config.yaml
num_hidden_layers: 10
hidden_size: 256
n_experts: 128
experts_per_token: 8
d_expert: 48
d_shared_expert: 0
hidden_act: "swiglu"
moe_layers: [1, 2, 3, 4, 5, 6, 7, 8, 9]
router_score: "softmax"
normalize_top_k: true
routed_scale: 1.0
balance_loss: 0.00627
balance_bias: false
router_cosine_scale: 10.0
router_bias: true
init_std_router: 0.0108
lr_router: 0.000665
vocab_size: 12552
norm: "rmsnorm"
norm_eps: 1e-05
tie_word_embeddings: false
optimizer: "muon_variant"
learning_rate: 0.00891
max_grad_norm: 0.5
batch_tokens: [32768, 65536, 131072]
max_seq_len: 1024
train_tokens: 454700000
max_steps: 7168
dataset: "wikipedia_en"
Below are experts of layer 3 (counted from 0) of a mixture-of-experts language model. Rows are named router (the router's row for the expert), gate (a neuron's input weights, with its number), up (a neuron's input weights, with its number) and show model dimensions 0-255. Each number is 50 + 12 x the weight over its row's rms, rounded and kept within 0 to 99.
Before each expert's rows: "comes after" lists some tokens at least twice as common just before its tokens as in all text. This comes from a sample of Wikipedia text that the model never trained on. Tokens count by the router's weight.

# expert 52
comes after: " | ", "0", "2", "1", "3", " | ?"
router:44 53 19 62 32 66 32 32 61 53 73 65 22 43 26 43 36 46 54 60 40 68 56 53 31 50 53 46 53 58 57 41 52 40 55 49 45 57 37 41 48 59 57 64 54 51 43 31 59 60 64 59 41 35 46 80 68 73 56 49 49 58 34 67 59 53 51 46 90 63 57 51 52 37 44 51 43 49 47 31 53 51 45 54 44 56 67 50 59 69 64 60 28 38 48 49 41 47 67 36 52 39 66 50 45 23 44 53 36 53 62 39 51 42 62 43 59 67 37 56 37 67 53 25 54 54 42 49 36 57 44 56 43 63 70 73 62 64 56 46 33 12 48 63 51 29 41 52 45 53 33 47 52 66 43 55 48 38 40 41 44 52 50 53 45 17 39 44 55 35 77 51 58 36 41 48 43 44 41 59 60 52 48 43 52 49 61 36 36 39 50 35 33 52 56 47 76 61 49 44 36 34 55 58 54 51 42 47 46 43 52 38 57 37 47 61 60 46 40 34 46 43 45 68 55 52 55 63 51 42 38 34 40 51 50 45 35 33 55 37 62 27 35 65 40 64 50 44 57 57 10 51 47 35 30 52
gate0:44 40 40 54 55 56 60 48 49 34 33 72 43 45 64 61 30 29 44 45 43 54 47 46 46 53 51 52 32 53 59 47 19 24 45 57 54 26 42 54 55 60 42 43 38 48 46 59 70 65 53 43 42 53 61 52 64 31 57 63 70 50 29 60 55 69 58 55 47 55 32 35 69 50 22 74 58 55 39 56 51 63 53 51 29 59 42 56 53 55 45 49 65 49 54 52 36 42 68 48 46 39 73 52 48 56 29 52 53 43 48 07 53 45 57 50 51 66 51 66 52 55 21 53 38 53 49 52 61 72 37 60 47 46 45 28 56 53 41 78 51 52 44 33 64 52 45 70 44 73 34 24 51 56 45 55 23 57 54 63 46 48 49 51 57 47 45 67 62 64 56 48 43 54 61 62 48 54 53 46 52 43 40 60 35 20 44 18 58 64 44 39 39 39 69 34 38 49 51 38 64 38 42 53 49 38 54 44 36 46 59 44 30 44 71 73 41 57 42 35 54 65 56 41 55 64 51 26 55 41 41 49 61 27 57 62 36 38 51 71 55 36 46 60 40 45 35 74 46 58 39 41 38 44 38 49
up0:44 27 51 60 51 53 54 39 64 51 49 73 31 44 56 61 15 38 47 51 52 49 54 58 51 58 62 46 26 42 56 46 40 21 28 40 35 34 46 49 52 61 36 48 47 41 45 57 63 33 57 46 45 49 62 48 60 27 42 54 57 59 51 50 52 55 62 63 52 53 42 41 71 37 33 64 39 48 43 44 58 50 48 52 43 54 48 54 57 48 53 43 56 50 37 45 36 38 57 62 67 40 70 58 61 48 29 37 32 50 44 13 62 44 47 44 41 49 58 61 41 53 22 57 17 39 42 46 55 80 50 52 61 42 36 26 65 55 55 73 48 52 55 47 67 51 37 68 50 74 51 18 53 35 55 41 46 47 66 54 61 52 42 82 65 46 36 47 65 55 44 50 62 53 60 52 54 67 59 50 52 35 47 49 50 46 70 14 54 65 42 19 55 50 44 40 46 57 51 42 47 41 48 51 66 33 52 52 47 56 72 53 43 37 60 76 45 58 37 53 55 63 56 50 49 68 56 47 63 52 35 40 52 45 49 59 34 29 52 64 55 53 39 57 45 35 22 69 31 59 49 26 53 37 39 46
gate1:56 39 57 38 65 52 37 31 66 28 45 16 37 68 53 40 48 32 39 52 76 59 42 49 76 40 59 48 55 67 51 47 41 49 48 48 57 37 40 47 26 58 54 62 56 33 42 52 57 71 22 29 53 48 41 45 48 44 47 62 55 57 48 49 50 61 60 57 62 50 53 50 60 62 46 55 55 49 38 61 49 48 58 38 31 84 68 61 58 38 62 36 71 50 36 45 43 53 39 45 42 61 43 42 62 65 43 65 48 74 50 47 47 57 53 80 47 46 64 58 50 36 68 43 70 60 45 70 47 45 59 57 57 63 53 72 34 64 44 43 17 40 49 59 50 52 64 67 44 61 32 46 54 28 54 45 78 53 35 52 54 27 51 36 47 63 47 48 46 51 39 66 54 42 46 47 80 56 40 31 37 51 40 49 49 42 44 62 32 38 65 55 34 57 62 49 56 51 29 50 58 44 44 46 36 54 62 50 48 31 48 63 55 34 54 57 43 32 57 39 66 60 56 43 40 44 36 45 46 39 30 48 29 50 60 47 58 76 33 70 31 55 46 52 69 39 45 30 72 46 65 32 54 68 52 56
up1:41 53 57 55 44 49 66 68 23 46 71 55 51 46 60 56 50 55 29 51 45 32 38 65 57 55 43 49 34 59 35 45 47 54 52 51 54 47 43 55 51 39 41 53 56 67 64 43 45 47 51 68 53 72 69 58 37 51 49 39 42 57 51 39 23 44 44 50 30 59 60 62 22 53 42 30 32 45 34 53 84 35 41 60 73 51 55 54 32 41 55 53 42 58 53 46 76 56 45 49 53 73 32 41 50 38 53 58 31 48 36 43 60 36 57 51 45 35 45 53 64 56 62 50 23 51 63 52 46 51 42 46 47 34 38 34 61 52 57 58 53 41 47 52 53 49 57 68 30 49 61 64 71 11 44 30 49 46 61 33 41 52 33 71 69 43 54 49 58 44 52 53 56 71 74 61 60 46 47 50 43 36 75 53 32 57 50 55 66 43 67 45 40 42 52 51 27 44 53 44 39 51 56 51 69 56 52 50 61 65 50 45 36 51 49 23 60 48 39 26 50 20 56 62 52 87 41 32 33 55 73 64 66 66 32 37 51 45 58 58 30 68 60 37 58 48 47 56 35 52 47 59 50 39 47 47